Experts of a small language model.
Experts: 80 bilinear neurons an expert, 2 picks a token, a softmax router, a shared expert of 64 neurons.
Below are experts of layer 7 (counted from 0) of a mixture-of-experts language model. Rows are named router (the router's row for the expert), gate (a neuron's input weights, with its number), up (a neuron's input weights, with its number), down (a neuron's output weights, with its number) and show model dimensions 0-111. Each number is 200 + 40 x the weight over its row's rms, rounded and kept within 0 to 999.
After each expert's rows: a language model's description of what the expert responds to; "comes before" lists some tokens at least twice as common just after its tokens as in all text. This comes from a sample of Wikipedia text that the model never trained on. Tokens count by the router's weight.

# expert 20
router,281,97,287,201,259,199,215,137,216,206,210,225,247,224,228,284,283,173,151,67,206,183,138,145,165,203,201,196,154,224,192,232,205,214,159,209,246,222,225,211,198,125,228,176,297,218,188,215,240,132,197,175,176,187,181,166,269,251,234,155,189,148,268,217,214,171,240,193,176,175,214,179,165,165,172,174,169,196,138,264,132,180,168,199,241,170,220,214,194,256,195,189,222,267,209,232,199,189,230,164,245,186,191,250,228,157,174,212,227,234,232,149
gate0,278,199,178,181,141,251,231,189,273,290,216,212,144,166,178,277,216,216,201,175,205,209,211,212,151,220,169,217,143,187,212,199,153,202,180,178,235,167,222,129,260,260,248,207,170,159,220,243,192,186,252,227,301,100,168,241,168,137,207,186,150,282,248,151,268,194,205,202,257,157,232,238,203,139,213,181,255,209,118,225,238,174,207,169,230,286,219,296,190,262,154,193,231,196,150,184,177,226,196,257,241,209,176,216,203,249,211,211,245,202,210,287
up0,255,172,190,237,247,200,136,186,203,224,202,186,119,153,243,257,244,158,317,192,254,191,147,237,183,135,159,180,112,243,254,265,204,213,222,295,146,242,213,213,199,210,257,241,231,156,188,152,165,177,196,143,197,135,212,244,224,187,171,212,174,192,188,188,222,228,177,204,176,162,260,188,241,194,120,147,149,164,158,217,245,323,209,177,281,175,200,180,187,166,205,254,227,239,291,236,217,174,176,145,184,148,235,240,238,187,145,234,217,236,204,115
down0,169,187,191,165,264,218,142,272,242,185,181,218,225,265,244,213,73,183,200,218,190,176,185,109,157,206,277,187,224,110,153,241,135,251,193,264,209,172,234,207,234,218,206,189,180,153,272,187,206,185,215,242,194,208,182,170,199,232,208,184,196,150,171,260,208,224,185,158,227,239,238,195,187,203,176,273,168,169,154,214,192,106,280,219,154,164,223,218,229,223,215,124,245,235,214,174,205,214,223,152,199,114,216,204,165,177,196,176,191,185,145,187
Sports and election nouns. Nouns in football match and election reports, such as Cup, match, victory, goal, loan, line-up, season, votes.
comes before: " |", ".", " in", ",", " for", ")"

# expert 16
router,230,158,110,186,240,113,212,260,227,181,240,147,210,171,137,181,216,161,245,226,241,214,279,175,265,157,214,280,135,152,183,194,206,268,231,235,176,244,166,167,153,223,233,155,156,208,163,190,191,218,177,210,205,130,194,224,252,164,242,182,237,277,226,204,132,99,170,197,182,210,217,217,240,186,238,204,161,207,265,221,120,248,214,187,307,171,257,158,192,184,243,163,178,277,218,209,202,209,174,198,195,190,141,256,152,189,129,176,231,202,164,208
gate1,138,191,227,261,163,214,202,148,257,140,204,145,163,294,230,206,226,240,276,136,197,219,134,181,234,188,210,207,119,240,169,218,202,259,205,196,178,185,205,179,192,185,247,279,210,209,223,169,260,177,188,239,227,218,216,126,129,182,204,107,146,213,254,239,213,198,209,196,213,170,169,154,250,172,149,247,191,235,258,181,206,184,215,207,196,230,68,232,149,203,157,179,165,222,181,166,176,218,247,219,154,235,270,172,169,217,216,256,235,143,169,142
up1,134,207,199,254,137,265,193,199,219,155,227,190,156,292,201,163,191,190,196,121,158,194,144,111,230,147,259,226,165,192,173,227,199,273,229,205,178,203,140,198,124,201,233,241,162,233,196,207,248,163,220,271,235,175,234,141,125,186,154,161,145,232,262,227,174,196,206,207,200,183,169,155,255,224,133,225,152,178,255,156,262,257,206,230,190,202,95,264,180,161,153,234,179,218,221,183,178,204,279,216,94,179,225,172,149,179,241,236,205,206,219,124
down1,202,254,182,247,164,312,187,216,237,209,176,271,211,221,210,224,230,125,168,96,138,192,259,198,201,207,250,212,214,270,254,173,123,210,159,210,144,265,219,242,189,201,264,223,224,210,238,190,180,187,187,188,169,204,164,206,224,163,222,236,167,193,203,201,220,130,222,189,202,214,157,208,102,143,122,209,209,165,204,174,247,264,187,202,211,202,203,212,200,275,155,186,181,214,171,186,171,219,193,212,94,278,241,220,201,143,248,198,238,135,137,174
Final digits in numbers. Last digit of years and dates before a closing parenthesis, dash or table bar, as in 1997 (age, 2011–12.
comes before: ")", "–", " |", ",", "),", ":"

# expert 5
router,238,133,272,149,213,246,229,247,148,231,216,249,225,187,200,216,210,296,115,154,225,259,173,212,172,237,205,204,162,165,185,101,169,213,225,185,171,203,170,252,237,232,232,241,222,172,218,162,193,163,120,196,216,158,206,168,250,272,244,217,214,209,282,152,253,213,229,240,206,283,167,137,196,184,148,203,250,196,208,242,217,187,206,208,174,177,175,241,235,181,172,296,254,156,145,217,230,138,195,195,194,193,254,148,242,202,235,150,218,294,232,122
gate0,155,226,173,172,198,180,198,180,185,187,228,190,210,202,199,211,210,203,220,315,179,148,184,222,189,180,225,167,201,197,168,234,220,144,185,256,190,236,224,149,226,176,244,160,250,119,199,177,172,234,195,196,152,204,281,184,231,312,214,168,241,238,165,176,185,115,181,199,191,149,142,279,194,194,224,217,215,276,207,161,239,210,194,170,224,255,106,197,133,273,239,268,216,217,276,216,239,206,192,201,200,247,200,240,224,201,224,208,232,215,251,232
up0,208,141,219,215,212,127,204,256,251,209,201,172,245,283,185,236,178,145,156,138,180,141,108,181,152,168,195,188,155,116,155,277,225,127,177,222,208,241,128,212,221,215,177,158,171,223,150,128,196,176,232,160,133,222,260,177,111,258,228,205,208,240,167,177,238,132,194,148,217,181,166,213,164,158,220,174,160,237,131,180,271,173,274,201,214,219,153,162,132,247,252,219,136,204,157,237,218,211,140,225,200,184,202,260,193,169,170,218,169,204,228,286
down0,151,186,154,204,193,229,180,221,105,190,218,211,250,192,206,192,177,145,256,213,206,216,238,163,159,190,193,172,175,170,260,194,219,238,189,203,247,215,189,208,204,206,185,188,158,213,225,119,150,186,190,232,183,217,180,197,180,213,186,240,178,234,138,210,231,204,192,151,206,180,213,209,237,174,182,210,143,249,242,211,180,130,235,174,172,199,218,197,254,180,85,207,170,137,193,260,209,152,146,209,203,141,230,220,235,199,193,231,169,158,225,225
Prepositions after verbs. Prepositions after verbs or nouns in narrative and biography prose, mostly of, in, to, from, against, during, e.g. departed from, transferred to.
comes before: " the", " a", " his", " their", " an", " her"

# expert 14
router,218,125,235,243,193,257,169,188,243,168,242,209,145,216,208,207,155,260,160,161,167,193,179,164,86,247,226,237,242,202,189,195,231,182,242,175,130,247,210,219,207,124,163,209,243,98,155,247,140,252,249,232,197,188,189,212,177,241,141,227,176,161,181,170,176,272,153,194,211,149,187,186,197,184,224,198,184,214,190,162,187,203,221,204,195,139,247,151,271,241,235,214,294,230,233,149,175,171,280,251,260,215,158,215,304,224,214,155,160,180,208,213
gate0,195,239,136,142,239,230,219,165,266,188,168,235,237,268,189,227,153,209,196,239,237,261,240,158,201,225,187,143,271,177,255,200,141,237,173,162,162,218,210,173,139,219,233,235,175,190,256,199,210,199,223,167,235,273,194,228,160,198,236,169,177,166,194,225,141,230,189,192,220,307,234,189,220,219,156,183,230,140,164,219,209,260,200,228,221,261,211,191,251,209,211,231,227,232,188,245,200,223,110,163,251,228,203,205,114,219,200,155,242,155,156,140
up0,171,216,194,177,201,208,273,244,201,208,242,228,205,244,204,270,176,160,134,200,184,182,194,146,251,260,190,171,124,193,158,217,78,164,165,158,211,182,170,136,196,226,239,231,205,146,230,206,87,263,244,221,221,176,172,160,205,239,190,238,192,171,156,174,169,241,148,218,216,191,267,231,150,295,194,208,183,221,204,248,265,200,174,184,223,152,219,144,215,183,184,231,162,155,155,204,168,118,219,196,254,249,196,221,220,169,197,180,209,284,245,225
down0,147,264,240,162,132,167,160,284,172,199,223,238,104,180,287,195,209,142,138,234,231,284,140,157,186,210,193,202,260,223,170,144,259,138,221,196,218,176,213,188,204,234,245,235,229,221,213,156,240,140,264,190,190,118,135,287,241,230,151,182,184,233,214,189,230,194,243,129,215,208,215,201,173,144,152,223,167,198,253,188,177,185,186,276,189,279,137,178,202,181,200,192,222,270,231,176,170,181,218,267,276,193,266,206,210,141,258,233,167,227,242,190
Clause connectives and pronouns. Relative pronouns, conjunctions and subject pronouns linking clauses in prose, such as who, that, and, but, they, because.
comes before: " was", " is", " he", " had", " the", " has"

# expert 42
router,229,187,168,241,152,222,178,203,194,244,223,199,225,159,138,210,171,184,136,191,190,283,210,166,215,229,253,247,173,175,219,253,93,150,181,276,224,168,181,199,139,216,209,201,178,280,157,132,168,174,138,265,194,168,220,163,199,216,258,171,204,166,146,198,162,131,199,224,169,146,146,183,242,186,259,201,175,243,128,133,171,221,175,188,246,186,257,186,218,166,242,128,195,220,244,192,130,122,220,190,152,250,265,190,189,194,115,181,226,174,160,188
gate1,188,177,192,196,252,145,213,187,126,185,152,216,110,243,182,213,201,222,204,230,245,252,140,224,195,161,225,197,164,287,119,232,224,142,212,148,216,222,245,247,165,257,233,181,250,244,175,225,193,243,99,203,265,194,186,167,216,249,226,244,179,237,238,135,197,230,165,147,171,157,238,262,193,267,136,273,236,136,231,241,238,217,260,200,174,182,153,285,236,135,192,149,159,234,232,218,256,260,205,196,242,268,301,222,255,204,156,182,189,253,156,236
up1,248,236,211,181,176,257,214,189,331,192,186,165,292,163,155,184,193,140,202,222,221,164,220,167,222,239,163,226,196,134,269,229,228,211,152,244,175,202,164,224,255,176,257,202,161,238,205,189,171,170,262,135,186,143,189,244,179,101,159,219,210,181,138,269,209,130,191,201,176,190,178,185,225,192,278,152,155,258,156,142,192,270,196,200,173,214,278,134,180,262,203,172,184,142,142,184,130,148,217,204,211,224,153,141,201,224,193,149,161,170,240,190
down1,235,212,225,223,269,184,257,126,209,198,117,193,147,274,264,200,140,233,196,176,217,191,192,195,190,243,285,132,248,240,160,160,189,205,169,210,231,310,208,135,245,189,217,181,183,172,139,215,177,189,256,236,174,82,179,142,204,137,198,200,230,169,215,166,204,294,196,188,190,132,155,253,213,191,214,189,150,161,293,182,249,243,178,200,228,284,193,211,259,225,204,213,258,220,208,199,212,191,179,192,150,268,209,249,214,202,191,271,203,204,198,135
Sentence-ending periods. Periods closing sentences or abbreviations and initials, including ")." and ".\"", such as S.O.D., D. N., Carolina.
comes before: "\n", " The", " In", " He", " It", "S"

# expert 37
router,196,268,206,138,242,157,193,183,187,193,246,225,202,139,226,145,261,261,202,179,158,189,144,230,228,193,227,175,82,243,208,201,205,163,236,208,155,136,168,173,264,146,224,129,238,237,204,201,251,246,163,149,181,195,143,248,244,142,166,224,190,109,213,169,172,158,202,196,173,205,270,244,146,147,198,230,214,254,134,211,228,162,138,213,250,249,222,161,239,195,176,137,133,227,177,243,150,170,158,217,236,159,186,227,160,208,238,171,225,167,245,192
gate0,235,159,210,213,125,267,189,176,213,208,193,219,249,238,223,173,196,153,294,261,152,208,171,299,215,219,218,207,135,196,129,159,241,235,204,162,273,186,176,219,128,163,225,156,259,228,268,164,210,205,101,215,188,228,185,145,211,236,242,199,288,131,232,150,156,191,185,171,156,221,221,187,154,146,144,215,157,158,205,207,171,228,153,162,270,204,139,147,210,206,178,201,134,173,139,216,174,245,221,178,211,216,193,209,202,143,202,254,198,222,213,187
up0,195,151,238,209,141,175,182,176,239,159,260,189,226,281,218,262,184,217,205,187,156,232,233,157,258,145,248,213,177,252,240,154,199,181,208,199,182,229,180,255,187,192,208,196,266,198,237,285,153,155,240,238,187,203,230,191,229,255,123,222,168,290,259,131,146,194,184,188,185,113,206,227,231,207,218,196,261,220,210,159,247,186,234,186,227,217,174,248,159,192,249,176,166,136,217,195,182,258,235,154,257,260,250,213,215,196,153,280,241,170,208,225
down0,195,273,209,207,166,162,126,234,169,212,154,295,142,165,182,187,214,220,195,213,176,165,257,224,181,258,103,212,158,189,186,191,274,211,221,234,228,243,168,182,161,211,201,240,229,178,91,147,207,243,211,233,237,193,203,192,225,236,202,240,244,111,212,156,276,164,196,135,184,169,235,161,230,146,253,169,241,250,154,195,237,249,147,220,238,171,237,151,211,143,163,202,173,248,205,171,156,183,150,222,103,164,163,191,151,211,162,225,292,226,191,191
Possessive apostrophes and plurals. Apostrophes before possessive s and plural s endings on names and nouns, e.g. ship's, friend's, Claude's, Mexicans, Reds.
comes before: "s", "t", "″", "ing", "'", "):"

# expert 44
router,176,276,236,229,140,183,200,184,192,174,207,167,195,202,182,218,110,191,228,256,260,172,208,226,213,180,158,172,223,152,187,220,209,216,207,124,221,265,111,179,125,185,164,197,198,165,195,179,165,253,199,181,127,238,250,191,222,244,170,138,191,290,142,227,209,221,245,171,203,223,168,220,149,164,125,179,220,211,200,215,195,246,221,238,222,152,190,167,235,151,187,250,222,234,211,283,216,168,180,175,175,241,214,227,165,160,159,229,184,244,249,139
gate1,187,243,164,216,147,282,119,128,186,147,228,185,168,183,196,183,196,178,181,161,174,223,175,109,270,120,246,126,242,219,155,306,199,166,174,264,219,174,212,212,175,217,207,238,202,150,198,192,185,173,291,149,163,140,175,164,153,171,139,138,200,173,156,187,218,155,166,146,239,256,142,189,169,199,260,243,199,196,234,178,210,154,181,235,179,155,162,205,195,181,200,205,261,158,189,199,191,217,197,236,217,188,246,166,238,156,169,274,206,254,197,216
up1,192,243,218,155,162,243,173,183,241,179,233,220,131,216,137,230,224,185,159,131,200,197,182,180,260,148,158,185,196,229,225,188,192,183,163,268,235,139,238,250,216,203,241,134,199,177,146,168,213,227,230,178,174,198,172,182,154,239,218,184,252,184,186,145,196,223,176,165,273,239,157,220,171,142,280,215,219,160,247,217,179,220,193,196,186,175,248,351,196,133,158,186,212,155,130,244,226,240,189,137,197,195,221,189,234,171,134,147,112,206,169,230
down1,113,147,151,215,253,219,203,203,243,291,175,228,230,224,210,125,196,241,144,174,166,208,208,187,242,201,252,153,216,234,137,118,166,128,202,216,161,188,256,204,246,156,178,173,155,239,168,181,268,253,252,209,129,125,224,228,172,244,227,240,268,204,240,248,184,148,155,263,227,174,208,227,213,263,147,171,148,201,262,212,226,190,147,133,174,168,250,141,205,200,125,170,190,218,177,199,211,234,230,198,231,200,196,167,183,241,172,228,222,222,174,177
Infobox field punctuation. Colons, dashes and bars in infobox fields and tables, and labels like Elevation, Coordinates, Succeeded, Phylum, Years: Team.
comes before: ":", " ", " /", " Total", " •", " Country"

# expert 35
router,154,133,218,214,227,236,213,225,184,197,220,168,192,247,161,243,260,190,146,195,200,220,260,239,202,162,139,120,215,266,191,135,212,168,241,250,163,271,218,175,225,236,204,234,199,166,189,233,199,225,184,227,125,154,247,223,138,159,220,183,146,184,199,161,196,167,218,181,179,231,257,136,157,188,151,209,208,177,240,218,224,251,209,176,200,240,247,208,254,219,161,168,242,197,224,139,180,175,222,252,207,179,217,241,187,187,164,221,140,196,259,269
gate1,247,274,147,213,180,255,168,200,240,193,196,198,201,138,227,226,148,195,173,223,161,210,208,222,213,303,254,159,210,244,220,186,249,172,136,168,182,181,250,173,236,275,213,199,240,235,109,193,199,180,240,201,205,229,207,235,173,198,202,247,196,258,195,197,214,213,262,198,211,248,164,169,211,272,224,237,176,161,228,167,246,179,175,122,151,273,270,231,194,180,209,203,181,193,181,261,201,193,243,199,107,203,197,258,76,154,200,257,221,225,258,241
up1,177,217,196,273,170,127,182,119,168,179,197,237,193,178,243,160,244,282,241,203,163,208,220,263,144,218,135,171,187,221,224,215,209,258,131,225,240,173,204,145,208,204,197,201,206,220,151,207,191,213,166,220,214,183,194,151,153,143,217,236,152,216,190,250,215,232,246,242,229,243,188,145,199,181,256,118,313,184,265,183,288,315,131,176,190,201,156,221,176,246,208,186,150,164,241,263,295,190,185,206,188,209,184,180,175,183,227,165,193,191,179,209
down1,228,203,201,234,131,192,191,200,245,197,231,245,214,206,134,210,252,149,186,186,112,184,202,227,333,163,158,195,255,207,225,198,247,215,173,210,213,104,198,105,124,152,237,194,266,207,202,153,219,209,161,158,205,222,139,213,214,223,266,126,282,161,203,219,157,218,256,234,182,177,260,230,168,245,192,173,192,201,148,155,152,169,190,191,181,141,225,205,233,213,157,182,209,182,108,291,212,185,221,176,227,87,223,204,182,167,111,209,168,253,238,189
Commas and separators. Commas, semicolons, closing brackets with commas, and table pipe separators ending clauses or cells, such as "),", ",", "|".
comes before: " ", " and", " which", " but", " the", " with"

# expert 31
router,264,185,223,185,229,184,135,164,175,156,190,221,180,253,180,248,218,212,242,181,183,104,236,172,199,246,233,215,201,198,136,199,216,216,199,280,199,243,229,283,143,236,207,194,149,191,211,188,216,213,218,272,226,231,197,160,202,182,107,199,141,233,169,194,186,203,236,74,235,213,228,117,182,212,159,183,263,143,172,151,166,205,207,230,156,179,262,217,166,287,171,196,207,302,168,196,251,249,180,168,249,208,220,154,148,154,253,235,266,255,184,227
gate0,227,259,188,68,172,243,156,130,205,223,133,182,212,163,166,132,213,135,133,144,205,339,123,186,225,168,148,185,197,213,152,193,161,250,170,190,190,246,136,225,173,290,110,203,226,153,214,207,204,257,188,219,227,233,178,257,175,159,214,199,197,212,262,170,196,263,239,217,173,109,221,198,177,133,170,212,207,133,222,245,228,116,229,187,177,139,190,240,211,141,190,210,221,145,146,168,199,119,229,157,176,180,132,180,233,138,169,233,228,241,201,205
up0,161,135,185,154,107,215,219,164,244,206,130,181,123,152,179,157,243,213,157,197,233,186,151,145,243,168,224,205,182,181,210,217,193,164,157,160,169,289,196,194,147,307,133,185,283,175,176,152,127,197,128,199,198,290,209,238,191,218,203,187,214,259,190,216,184,176,224,218,184,191,202,246,159,148,207,206,194,204,222,293,283,227,204,163,180,198,256,192,201,201,227,170,186,229,114,214,307,170,182,258,170,235,174,192,159,190,183,228,216,155,228,233
down0,189,182,239,264,280,256,192,234,255,159,235,191,185,203,147,182,272,244,174,240,213,142,170,253,203,209,211,143,136,197,271,227,192,106,239,186,220,162,272,275,118,178,203,231,254,217,239,219,137,168,229,216,204,165,202,195,232,201,187,254,248,226,209,219,178,241,183,197,169,303,137,152,195,169,208,175,99,173,183,217,173,241,199,160,180,174,210,230,176,245,256,232,214,217,249,219,201,194,185,159,221,181,199,326,190,116,155,215,250,182,231,259
Existential there. The word "there" or "There" in prose, often after However or While, plus assorted nouns such as test, plan, bomb, February.
comes before: ",", " is", " were", " are", " was", "\""

# expert 25
router,214,119,131,136,249,143,210,230,271,190,237,193,211,192,262,214,254,209,192,207,185,257,240,267,156,216,190,213,172,208,190,241,210,191,215,186,226,217,219,151,159,130,241,191,253,180,230,219,173,173,206,174,163,188,172,216,245,199,247,238,169,161,216,142,245,141,213,238,191,219,182,197,219,271,154,161,167,116,174,229,160,153,175,180,188,296,189,258,155,238,257,218,173,207,232,186,247,245,213,222,215,178,174,208,226,191,245,151,242,174,171,189
gate0,180,184,237,123,228,235,116,262,272,222,164,159,215,129,209,226,179,151,277,138,171,233,146,239,188,227,121,217,175,185,135,301,267,224,196,259,155,172,185,201,181,180,208,183,177,227,226,274,213,220,226,175,143,224,147,260,157,161,233,209,204,158,199,233,202,194,150,213,211,150,220,205,245,190,193,201,194,228,254,134,168,184,165,207,191,172,300,273,202,225,207,181,142,211,183,217,259,209,112,136,183,216,296,229,206,245,136,184,194,182,165,258
up0,259,230,152,298,166,167,168,195,201,175,275,246,203,194,230,188,159,209,231,223,149,200,228,87,214,106,185,157,199,192,234,110,165,157,217,208,230,202,173,182,249,230,203,280,176,237,119,164,148,218,139,171,255,227,183,98,159,189,206,132,148,174,171,166,221,216,264,191,261,228,218,249,213,175,225,179,213,197,185,241,217,200,206,209,148,172,194,202,285,146,271,227,203,184,197,234,149,268,180,147,205,255,226,184,170,225,206,268,106,203,224,224
down0,165,146,236,185,210,229,175,224,227,126,185,197,201,189,167,202,289,168,155,188,201,234,278,182,201,166,240,191,202,215,175,202,255,220,186,211,211,179,161,184,191,201,163,159,118,244,190,250,219,140,154,141,122,139,240,235,295,135,202,191,210,246,225,244,166,213,180,216,216,219,216,248,251,289,213,249,185,222,230,149,220,160,202,143,234,196,190,214,228,170,202,226,198,202,166,142,250,144,217,177,123,225,205,286,234,157,262,229,146,190,208,185
Table cells and sports terms. Pipe and equals separators in stats legends and tables, plus competition words like Cup, Championship, League, Racing, as in AB = At bats.
comes before: " |", " ", "\n", ";", " (", " ="

# expert 24
router,201,240,210,265,209,154,223,198,235,123,200,97,225,287,183,262,198,172,165,243,241,197,192,232,179,213,203,270,157,176,175,115,164,157,156,129,159,185,208,246,190,231,206,238,244,155,208,190,183,191,196,242,173,147,174,141,201,260,132,179,205,183,225,149,226,231,138,188,195,245,172,153,224,205,144,195,237,265,235,248,217,272,245,268,176,208,210,209,162,162,254,195,267,202,172,197,235,123,212,243,215,186,169,208,208,234,184,200,224,269,275,205
gate0,266,232,212,153,188,169,193,129,283,191,181,151,222,240,148,180,229,195,240,253,167,209,172,279,208,208,215,212,183,280,150,191,207,219,245,145,199,163,243,193,188,226,193,151,194,174,193,162,174,170,162,157,200,207,235,216,137,199,210,148,143,230,112,220,266,165,174,212,202,206,193,183,109,201,259,216,167,210,243,184,197,219,265,191,214,150,158,196,218,164,195,213,195,196,223,223,211,178,204,131,205,168,208,187,264,171,251,174,245,100,122,197
up0,231,181,227,175,215,200,225,212,134,188,247,169,158,173,206,150,209,216,223,195,211,257,197,136,172,181,185,191,229,180,155,190,166,204,224,220,234,177,200,216,137,210,270,229,191,335,194,244,217,192,201,236,205,189,118,186,161,195,172,250,258,113,253,155,170,219,252,197,156,192,171,178,259,226,155,181,215,278,217,221,232,234,156,192,121,218,185,181,242,289,202,213,185,250,181,214,188,173,246,213,210,226,218,169,171,170,225,215,220,267,249,206
down0,183,213,157,158,186,141,228,206,243,180,299,194,235,231,215,227,201,121,174,277,218,193,176,188,199,138,231,172,109,234,230,179,172,216,160,191,172,123,238,262,214,131,217,179,142,155,236,153,234,228,201,109,229,246,156,185,205,255,174,201,172,137,166,233,220,199,236,213,197,208,243,179,220,243,272,117,192,193,218,195,207,189,213,191,205,230,157,202,245,182,213,171,227,107,242,273,220,174,105,184,208,217,168,159,262,175,234,194,217,150,251,248
Role-linking function words. Words naming or classing something, especially as, became, named, called, considered, as in "installed himself as President" or "dubbed as".
comes before: " a", " the", " \"", " well", " an", " as"

# expert 41
router,148,236,169,234,191,204,241,243,219,190,281,181,191,246,272,209,261,176,177,262,191,189,196,240,124,177,162,241,188,215,213,256,204,233,162,237,303,237,251,208,308,175,167,232,207,170,143,187,158,236,232,202,265,185,168,238,197,240,156,248,233,145,274,195,239,202,165,217,236,158,181,195,247,197,124,161,257,233,195,174,181,196,260,190,217,221,121,232,230,175,245,178,293,157,220,208,235,164,201,209,209,166,185,167,166,183,209,218,247,206,210,197
gate0,335,104,194,199,118,139,196,97,220,211,218,213,167,144,161,168,178,208,108,137,208,166,157,256,236,171,219,212,227,191,229,211,234,227,171,257,214,216,142,153,218,214,167,203,249,256,197,255,223,280,192,192,231,150,162,166,180,230,205,238,263,277,195,249,159,192,164,244,255,209,196,269,215,178,225,216,202,170,167,231,234,215,155,167,216,165,203,179,262,219,152,191,211,180,150,174,185,172,202,203,154,159,218,190,194,215,202,276,207,221,214,297
up0,222,193,201,188,282,252,183,225,247,211,237,219,185,212,155,150,159,225,256,218,219,248,156,170,157,171,189,146,236,231,179,264,146,175,169,158,232,194,170,205,169,188,225,183,142,216,210,124,220,171,225,194,280,187,209,183,224,193,120,169,220,129,217,181,223,182,225,190,268,213,233,238,200,209,143,261,242,225,226,173,147,196,152,208,218,230,182,151,242,138,202,163,154,190,276,220,137,216,275,174,183,229,176,153,169,164,276,103,263,188,189,231
down0,234,186,178,244,254,194,203,276,226,197,184,208,183,138,176,218,119,95,248,190,200,211,165,225,193,234,195,190,229,185,184,161,147,216,180,189,261,220,169,176,256,250,257,187,221,147,149,227,205,263,206,176,199,199,166,223,240,198,243,145,271,268,149,237,199,250,274,193,226,267,195,244,220,253,174,118,175,180,160,274,211,199,207,200,173,224,161,189,126,188,224,199,214,238,284,245,165,194,258,164,221,214,194,265,218,193,238,187,184,189,205,263
Auxiliary and linking verbs. Forms of be and have after subjects or modals, such as was, is, were, been, has, in encyclopedic statements like it was.
comes before: " a", " not", " been", " also", " an", " the"

# expert 40
router,166,202,178,236,167,202,200,237,228,188,210,184,217,190,193,203,189,251,255,140,164,184,124,243,215,172,196,153,190,242,200,293,191,182,135,250,220,171,238,174,216,61,190,175,199,209,132,235,138,153,197,163,203,281,205,144,224,249,279,185,132,280,116,171,154,176,146,252,220,152,79,211,239,146,151,178,198,219,216,200,173,219,232,173,209,212,216,201,201,177,270,203,144,222,243,267,185,197,217,215,123,243,277,214,199,207,233,244,267,183,253,197
gate1,207,209,216,215,210,178,222,193,204,236,222,240,252,273,127,191,189,239,193,158,190,235,205,277,210,183,198,150,177,263,204,278,204,163,215,217,163,189,194,151,192,144,207,128,234,291,239,163,189,210,215,172,193,247,265,229,210,238,222,253,126,221,196,242,146,150,263,276,214,253,200,147,193,196,139,174,225,230,258,239,196,272,158,153,268,167,170,255,236,234,199,128,236,207,151,276,165,276,203,165,205,252,308,189,189,231,272,147,175,243,252,286
up1,216,150,221,196,219,211,276,205,267,222,183,227,195,189,158,242,244,260,182,207,165,160,211,191,190,149,189,163,195,247,184,249,149,227,202,192,165,166,159,202,163,186,240,183,217,211,195,175,192,280,182,164,225,197,234,188,150,255,233,242,226,190,211,247,131,121,225,196,252,218,219,122,233,169,112,153,237,243,241,230,167,328,240,164,259,206,233,226,258,203,232,195,176,127,191,260,200,209,211,263,176,217,304,146,209,221,188,237,169,186,236,205
down1,186,165,206,208,146,154,203,224,160,205,182,193,141,205,139,170,137,151,255,230,196,258,196,197,228,155,205,147,158,143,221,128,175,203,284,242,138,181,162,275,196,229,190,257,196,210,154,169,188,193,222,146,193,145,173,152,194,218,231,188,320,246,141,248,248,173,291,298,203,222,143,135,213,189,212,180,133,152,193,162,220,199,244,247,218,194,212,202,215,242,217,177,219,184,199,106,159,227,227,122,251,191,242,189,190,215,222,131,184,225,141,132
Section headings and labels. Heading words and infobox or list labels like ==Plot==, Episode, Length, Coordinates, plus numbered-list periods and year digits.
comes before: "==", " |", ":", "0", " ==", " \""

# expert 19
router,176,169,276,104,211,227,245,213,207,164,210,212,215,145,268,156,144,266,221,141,275,195,210,176,173,289,227,258,64,242,198,212,242,231,184,221,251,235,257,197,274,217,190,210,254,237,227,245,216,215,210,204,137,220,158,187,190,284,230,223,179,208,223,199,246,282,173,204,233,152,229,210,155,204,256,120,281,194,223,159,128,176,168,171,227,144,193,173,209,262,146,213,211,189,166,248,178,151,276,195,197,162,139,185,251,268,208,178,267,227,192,212
gate1,155,263,174,117,338,184,257,211,170,210,254,177,229,236,137,274,178,199,170,219,222,195,160,212,216,146,168,157,224,230,187,265,171,215,140,164,185,206,249,168,172,201,233,229,191,223,245,176,164,213,209,167,145,171,197,254,180,247,264,114,220,199,164,244,232,213,218,281,159,206,161,156,178,230,233,272,244,234,190,234,203,207,202,233,159,196,253,145,263,153,145,257,176,200,195,160,135,176,168,177,230,161,199,206,187,251,214,198,199,216,180,203
up1,212,161,130,191,273,206,276,172,126,194,243,202,236,201,252,273,196,190,141,249,240,224,171,259,235,238,198,258,164,252,236,173,181,197,213,143,148,212,172,168,192,206,189,201,156,201,177,210,243,147,168,197,239,222,174,183,195,235,195,257,176,206,180,131,204,225,193,162,236,252,176,220,198,217,167,177,187,164,220,248,174,290,117,237,180,194,210,172,153,178,174,158,136,187,101,248,207,202,158,239,179,163,204,122,201,176,210,251,185,193,208,245
down1,228,245,250,272,201,195,218,224,255,140,181,159,270,226,113,209,180,261,208,181,158,300,124,152,193,227,231,251,215,100,202,209,178,254,89,170,224,233,197,209,208,205,196,205,168,221,172,203,200,290,229,172,147,193,174,223,273,183,244,239,255,236,219,178,186,224,224,176,220,138,205,227,231,186,175,184,231,260,120,265,254,170,261,196,191,207,188,243,262,260,269,248,215,172,259,198,172,158,205,218,179,223,198,187,177,151,205,214,232,263,145,223
Plural and abstract nouns. Head nouns, often plural or ending in -ation/-ence, such as years, months, success, species, depart-ure, emerg-ence.
comes before: " of", ".", ",", " in", " and", " to"